Below are experts of layer 3 (counted from 0) of a mixture-of-experts language model. Rows are named router (the router's row for the expert), gate (a neuron's input weights, with its number), up (a neuron's input weights, with its number) and show model dimensions 192-255. Each number is 500 + 50 x the weight over its row's rms, rounded and kept within 0 to 999. Numbers have three digits each.
Before each expert's rows: a language model's description of what the expert responds to. This comes from a sample of Wikipedia text that the model never trained on.

# expert 26
It responds to: Institution and ranking words
router:386499511533421510456525487576497513475508482559460499528503425518570509494586426509500493438435351386537465489585479531553513601493508467501434587431535466485526528539501517475485490530545493
gate0:438528406564457523512497533607464491534582459446429523483556394451543519458539528519452492476586611500492508485317514532500511495506472602494491422509528468492419507463565372494453512451458428
up0:468527490434561428562445479462408542519561452503510519547535498534547497497557512485546502492573556466484516526392578522476490382484430542630444520434556523453423600461586460461474559519430455
gate1:539504442420506497570504479504524550370483462473545490547495463495458512450499554492413456426515487463538483633541429497436434478517392489482428538430460539493490499532448546445516434470547474
up1:511495502551508541517488511446463474502467557554541427561513500484439521520579458441501488465545520575551525558528447467506551500541497494515473499479503435544483607486615489491490558510488618
gate2:527547422503507469557466504528509485451431510515466535469484377479536446468544449552490528483465446466487510499523477510489479500499505525459497406388564476484419482497512479513490491465485512
up2:465460545433449428509565654485465571510436422530508468543504482566481557541573567485529460557463494577579616424530481433508476549464502454526442476569549538507541489484486511469525495468413579
gate3:514542454457466593427402425620537534424423522418488464581437496584447452413442477512531427476487447445495473466552461474606534471536457530507538551533531502538481509470539465434544397501386521
up3:500513574428520586437514480436373500510479569482491577511507519539429579502524558501537458477454538551530461549518431491473463455414528482411430376543488533436486413529523494541394547509367502
gate4:575481474486487546534456543509396568525486520384481465524508519428615522421496455540502477479421435507459513447482518422476512601466458534450565589457516470432537535420477521481503373462526463
up4:488575490462516568608539532470535514508490443455543517510477510536579544522582410548518482494463515463458444507527469424424527497575510556544516540528475432524485520501507546479508509491568495
gate5:508533479448451414548493470558568498460500469456514407517448499512507530406531487469427448472439455479422486576519479552627535507472490459587486521566508462471434554546479548377550608474579511
up5:485454449591490609423561482468448487588584528566450521487484469523538492513459544506581494532511548466514520532529471453552436524518491524435604480555581558418488515539504553554527354515450497
gate6:521530394526502475490532562560590348471542527458576595533562562509497538415517461429489500469461497491552491465480468474492511496497466477490503411530529503482425477509545508551336463572474444
up6:509538581558557416526522461518609481341478539587497504528525523544411536466518482406508490435532429475507542554555465505437480497533501436492497540599520591459546412479484534503530425545531529
gate7:548507384524463531515456539530481507401572503523587653519523517525415508489471495543511461510422395497550594519584481430572569536468512588460488519537467544598448463434550521483492451567418506
up7:435473487467497469467527528454442525539470527461540501481391475514436390490460542577545467401481480511571628476474465526530587548399445535506491472532524529502505421499586513484430491508476595
gate8:505483559489446540604375410520492503448478445420459492576485517576444514494522457477439436410435457449505528500501494593591495530477491481504471431460468531526420469453549458561545513497517419
up8:490594514554460461563603474494435443532382590596425467459583463574507560424535563469512503544574549544504537568494545522501557551496420509522438517546545444527574554502450461506529507572529387
gate9:552586435469471592481496530543473525482471523540383521506480464512508514461458597565465470541466459483519546459542541516525591561494459561553438531599485517506477575454447545444362538546492547
up9:479546551430464484606555452513623470548393528570519494504505445546517468428565548482566533467484514457508567440519539608445544494502496494532541512521457514579503480486478592552510450557387524
gate10:495524466544435498470514519524515564484557447463507536462509490444531593474387428533571503451480476450502495527430522496493483552543511441519542390488439538460454554492477441474504492513532549
up10:503602437499503493522443514547459537464461526526438553402510416360414536484404450570491551618434545571499543501552597517499497528444548475462475365535578476517505525530506582503511494490493422
gate11:492551522465458490557469506506432566404467464537586510484424481454508484558485465500443465429432383479394527579468578502520539503475530544580421525504449489509534539531462501455472518487505467
up11:501530489453511428471483475477444396576462465527374480471558497497521506413470486571505571533517564528504450568399462476519494465513466470507413487455541440498504517536495506560425602492537534
gate12:443468461518459527517443489586485486472533497474494474490551468491550553546460558564492580499551381489592599435511456511494532500515562561509541471453532460467483521384558421540438454565405512
up12:561556541526503491589438480533550525394514473475548461574529537518384388537396493500520603538473431482514540533499496461464488487475527519514551479538511554526602555467474471475603532455571457
gate13:466578522512489434467518439526474551556496503446511519455492392398580571460516490526414456424514417414506508494532512565547465513392517536605469599519481580474502503528522508499526407506490467
up13:549397490476428488439466488423511517429565473502443506550385621526441490458467479491531550503482580539520540491498557560514535448565487552493509498475541488508497483444466535534565520459502547
gate14:445524474518452487422395454517527571522468578535513470576472563584418448443527472473483506514508389434544457560489554480513559535503497496440564516474443519547465546470449539442552450514505549
up14:483453485482505467491503372526505450539480550494521462486538574537452464453516457498505532473514461519572546622520470480518522467458406431497568557452575494575518444503566488485339362591471565
gate15:498497513421491557577502464562542425469463457516527599490496488569367518510481496376493467504520438568575440462544506494513517405606562447394569554557493546588520537488450475429566552527459465
up15:513469517474477432449450521522479435502500519427592498475420505502473513519461540568443501505447549544549384525506520446428672541442506425510421504471446400628454553502421500538476498535525458
gate16:520551473457505539499448423498565589482510494477471456536578463479511571516530586477525450551540561570497525435500428527568423564525457498438459395444484485480414475487456467502360494433534542
up16:507590535478516579563436548521594504436379516522544506678475513542553568513478471529425524473466448467580445460541468515448529408440467473435515561552485501576346469483504495420405543500542479
gate17:507585441528507425409522494616497549532441600421483425462522424500524425440473565472442381465511567488477453480473629569556530525521473493473566403533527419543551511538547451480527462488508509
up17:517468497518484514519497520472479445411583583463494561557538552513451505616515590534485434441505496591585500552430466500496549500408478488480485564492393539408410521446498498450450460539485465
gate18:539578516451455532507452464554526504508535481438509402534494491562485464537540519515494527426461421445538446534477429572494545513452505547519423516588512508543516484470518482480572552466496576
up18:498443523521488519476515531530531555420502452545568454438431526438573525469550523531477513483523449481496523497516513456585536498523497577473582505531486529502508579465454483510509523455586491
gate19:479503551413498547533517423513410532435494606524521477473457490459443485439415344488510588579541401542522515481498571621450449512445561479463548443576546628468533479476576518489496595476517499
up19:564506561491480512491512426449449533476475512493472486522514493483497507571433530416430608474481495457446460509542527448424467591402558555530497542545463548494464423529518471478517508510523492
gate20:445543506571457454469481596496392520479461486478471499474444476457513537492587441548407530583472445457554493515489400442510455649374543510605442564509469470539556520443495492544585442515542446
up20:515564444548432579419513425484459424403426550453516519532475541509529408486415516385520522529430400487416474479512433502487470515441580498477495583431465470442527579535482394558495542487556499
gate21:526495464485409480557584439556500467534588547475459480528454478637467485474579483399572394419419453511451437529530474453456501508486449480452492555419520548436452445505497402532567489539539637
up21:560537535438522445498525457458413627509465521401395437423587578489502535468484567496476468491565444461493525568509598441485463543437491588538570441489481523522549531442508527529466447495494430
gate22:584492560473466577515503434497439488477519559546515560434468508528503535453466543502436399524497468534514515507352491608578505536447487478527510334502460567546568453462523464524498479446507541
up22:503568566457530537568512540496445518482454560594536556542519434434445510526500503612537367545495455516582508496402497604500526452519474485546439362564507494546427495501563518381570485514570554
gate23:500586448501486575451435510578501530447522488398506543541496449530440363378539396539547576454462429390482469464460460466484509555442517541574446509452495459538505505476503474513416467512443439
up23:584482472475492480519498507542549517399437568538523455488551463515477559468542516506491443348537535489512515581481548559511517540595527560531580525378517463453452449554468552463461492559475493
gate24:550524542558452468559581516519544565464476654568528529548439537488511589439394481541397548552433437531486597488550591397476498574499500570582538446469560534426508457501508492503505456449432509
up24:574514516408479524528519568554450599392430378523500510560481496503498485489547469503503493476479434476526516481412511544496457469539456514420545466554476475496480439533518390515579531467507512
gate25:561478461483512412447532501493555499446531547504508499383404562503496485478575512451444468532484375540517638462519503562520441562404535532553566506580569430520467518457518538526438616423458381
up25:496528446563514496467523546504503445472440539519396579522447394596413525515529480414447524475427514589402579500525428500451436524497474469587450451411528460443512529496525486486516488464539498
gate26:574543528533497407542519427552497558410484513444495513547463521517550440459568516496414497439470423378411474533508516553557518443478461431534506510460441431544452438432449432487588541498486601
up26:513493486549473496435466503549378498515503425525453535560446499509567613475545514520491440451453463459445589552480477517541551522478521499533484466531514460447457558529501489552542511486467508
gate27:452477416586478392481450550566516489450540538516472502430491450462478564452452564405487510606400461448481554411515573508519372547544540527509573426568581514445548486486455522527549535518478512
up27:529548463436530421497487557467478510597472492554520575445436513441471379459547450489640419494391544506434480512420471483469462592515564476487505502482474458441497486530550443471505591493500439
gate28:524591450500428392503559586557406521436481513519575502447535453492605535487472528536509500473628524469509594551494508485623533504518522484574450482520535509652454538488468562508530515528577483
up28:497483433380523532512490512554543502477525489513491545485567557499571491493538442499452509527528492514455401509469530550546467455468485546456554458470530491546505541428448438526420461448414551
gate29:480503436460412443371550406492476447513392444498486533532390480521490429436453477534528635475449488552523577470503553552509573499440578475524448455511454491470467420446557558604421454514479527
up29:429455473600468572563520444487503459518542553529505544490403508478580604457518535486519499444551483378522442454535389500520477500473431496503473615542468524529451501504473501453507408545442460
gate30:550650467523476495515551543499485507531463583463486563511476456528514564447478575490397508498494446475417549522514459527483450474548531455537508555485581617504594433462562501538592559563412486
up30:454499566572504459493460485459493532402633474423400467491605535553552461596551593466482484426524486511540462472481467471476542472497505507514514485514502524469409468503493437442503426534559591
gate31:522518442514475526475464522464493525462618484530475434492465541534563519471491495540525545462550437431481454421604442566405497524557517475508497547533505475498434492508465492442471445426557489
up31:500532507456495583517443497443472452380534513567545425558484470583463524548521511523587473488449493572559445483622459514482545506406525487539451549498482474483565494605487523443466497508554444
gate32:551560482386437447450374567557522529414532597355491557504581490476472568438464563492455461487487387492509450545500563527471468537502494462486521483474583584515442553463472512502581541416527453
up32:424444611562477512470467431480477499480592424521533527536446549534468512481482535518547497472539541502460467471562506518489499514445422508499521413479470447396500444488540488509479475459561571
gate33:456539540527473569485615464490466486510541490494462508475458496516409559450510498458488545507474519510530521477472582462530438583465459514549516558482574532507519356456430535558498425490562491
up33:544433566435524505441542498419487502494591490498526449530513482474506499444424508485524517487585592504590528572529469398473479530467496452530487504463543493439497514511591406558473468512515485
gate34:484561477510440491393415486524434550497481501457487504409520533492506547458507542486485500506467534497432441498474590489534562545499471514592483484618561490491429545454514538428461478502469477
up34:485490531512531544448419442494456554550461560484471405464506527465484479498451547493582583453497550470415525357585536542521396446498534484519529515410447444471457493565414460424492534547414490
gate35:467544532496474578522425499561387441442558553444523464476459498539501510504496400566525615456425416426502424416506480381500614480494567547522473547441437501589446598464567430523536460510574499
up35:517335546523506539508556519526500509501422353518450490517522497457547482508510446476458491488551465528457480444465527524482503482536461505476466517504512460519433507482487556441523534524402489
gate36:524494499429526492529563591540530463429527503516551532428349513432500537495444470522494553439522548553514549492444515485479489545459536554500417593449510493529528556498463529435440558554544510
up36:544548516482474503517476522518490430510496470518544461454596469518491498500489549469522515652468495548628494488425477564486585599584495463540448463513482514451508472467532651492416479467529466
gate37:422485490431475501509514534527486474552536516532387434501483412431493478486484427551425422500436477470465452506545461556580507626457535535525451482497460562468463522402546538475498464453538488
up37:496454422457523462477457573455489457545576497463540493498452465425430483597427558570422400522517472581513526465475555462481529555484550438533416503475508527430553511498573481446477521472465558
gate38:449500491448487414469511527528480521493504493490528474558473508539508514477419558533422542550455432407417489530484579536524573504497494616430491509514493485526515440468461499616492456509575559
up38:400507627569497416557536514535493564486523525528531492443545509530564565474512548539435555477495479431514517496504562422435530536375537479513530460443548508450470649454560479452525489522538522
gate39:483501433559454498525510512529381484477480416539505544511586471532461410510453431494498476491456505471505402472391512509471469493492519494406605533633471509583458554478466476478458465572467446
up39:485528445551506540471451607552461509438597503477490568516503540402434519484503468518481426551607442466573433406472486445504510493544520478460625526474489497546484506494532504443500532530430418
gate40:534489533539471533522483580518550430470468404504515421464478570385489542523439524506502564561537448489438471417451596517542513521555460473536568459502519485565453511434527455481511569431502551
up40:570553494494479435460516409532409593453486643513501595517472398538472523529514573559519496408417517539535537463558510532559441460471493443545422572451536422516460461420511530533488493516468489
gate41:499579484465433475479547427558449545505497479479517469501464479552503523503455649499483501507473518463438553660515582446442448553496514459515480579509525554505480446465525469510492537541553532
up41:419390473487478499390530651521528515543460553521362539510533502456509446467484554535499534610498495461506581496521480521500446599531433485518591505560613480380461576513450495523559444604532445
gate42:447566520521489509477499487526428436442495478453533563496499467518495479458511429553491496446512372436585510484524502539500458568396474465499465525465465534538445463400550422454488473565508567
up42:572441539480493492599588565515411525500473478516552425528396498515491536476438452525443552543485443537516603461413583462540442523526491502553569569514474463542492510481465464480571522518527548
gate43:476548430525484331516608522462517482507435500448534483558497486503535469524470503501505475501430414479591547559469564566461547569415498435580427575459516511460484471461557386485495520536430461
up43:492452442456458578485408530498550450510468478557540524489532502463494475479577500604554533596484575556578530397489557461442534514493620478527478510407459567473494484524517427472531446553542565
gate44:518571488513460446452459499467503427502466583453544520516453509528470435516480584483505491482541476518497502502449551568488530493537484468480504528357553543512482507459590534564511442588548483
up44:543465463446536547436506559467516479405506529500441463498377568450482390514482508495436476567474422519445498453550439444441518526478486441531536536452477478426527573502617482502472474539626460
gate45:514448604515429493495502485471459507400420517542548542401506534484484527462486418513493515532489488493601590399462569483480551566561518524529530538598485502482498634467441521401537391532550435
up45:508461401499508490434568530435473509588616451472424458446423472455624430548517503476530379484512551486391375498506503552445470525468445540433504550488435483460473473536489471500462559469484563
gate46:474514465562509554543432481580529531446557546477503475490471487477434468443551587490451566525526472569460533470459463478528495495514531569453539502583437531508462543498490568537530510575534546
up46:618597541499481546487550484476452460411453561457536477513573513496440533478506591513491462497566514415535559495535506642454547488481463534555524444530535473552575491512479384550465506500479433
gate47:523524545519463488560365577465408477497460472506441477465614386491556489446511487426445507549533555439475465521489495545543501487480550570535461375636416478477460525445513463438567506433538542
up47:569467556484489514507524535511498580466479436506583459512514418522494450505572356452525498553373507532488489456412545534517413499385618490411540489510464532468462462516464553485502472425505414
gate48:538527486536489465447442464584520549454579484507540444476470492453480536401535473581439552466558411433473509551550509502536558477532444495502488525585499529495504498480556466375462480477420557
up48:560459410527522450428418536446443485531483460487488499496560486575476463491472562574431487534557489485551458579454553527509458528400405507588524523545622430461511583454502515458545488471603431
gate49:500539482543434431451457529500389498457539513522458509479470510502554541472442474528417568528490407382560541505539491486501570578374471527491453569492449481446484533490424520609541473519459443
up49:539452554370495515558473481500505472518502533503522626450566441526351498510483514482485511494398561571400550462457561581617474582543524457390455473534555558522544538528549514437479551495508476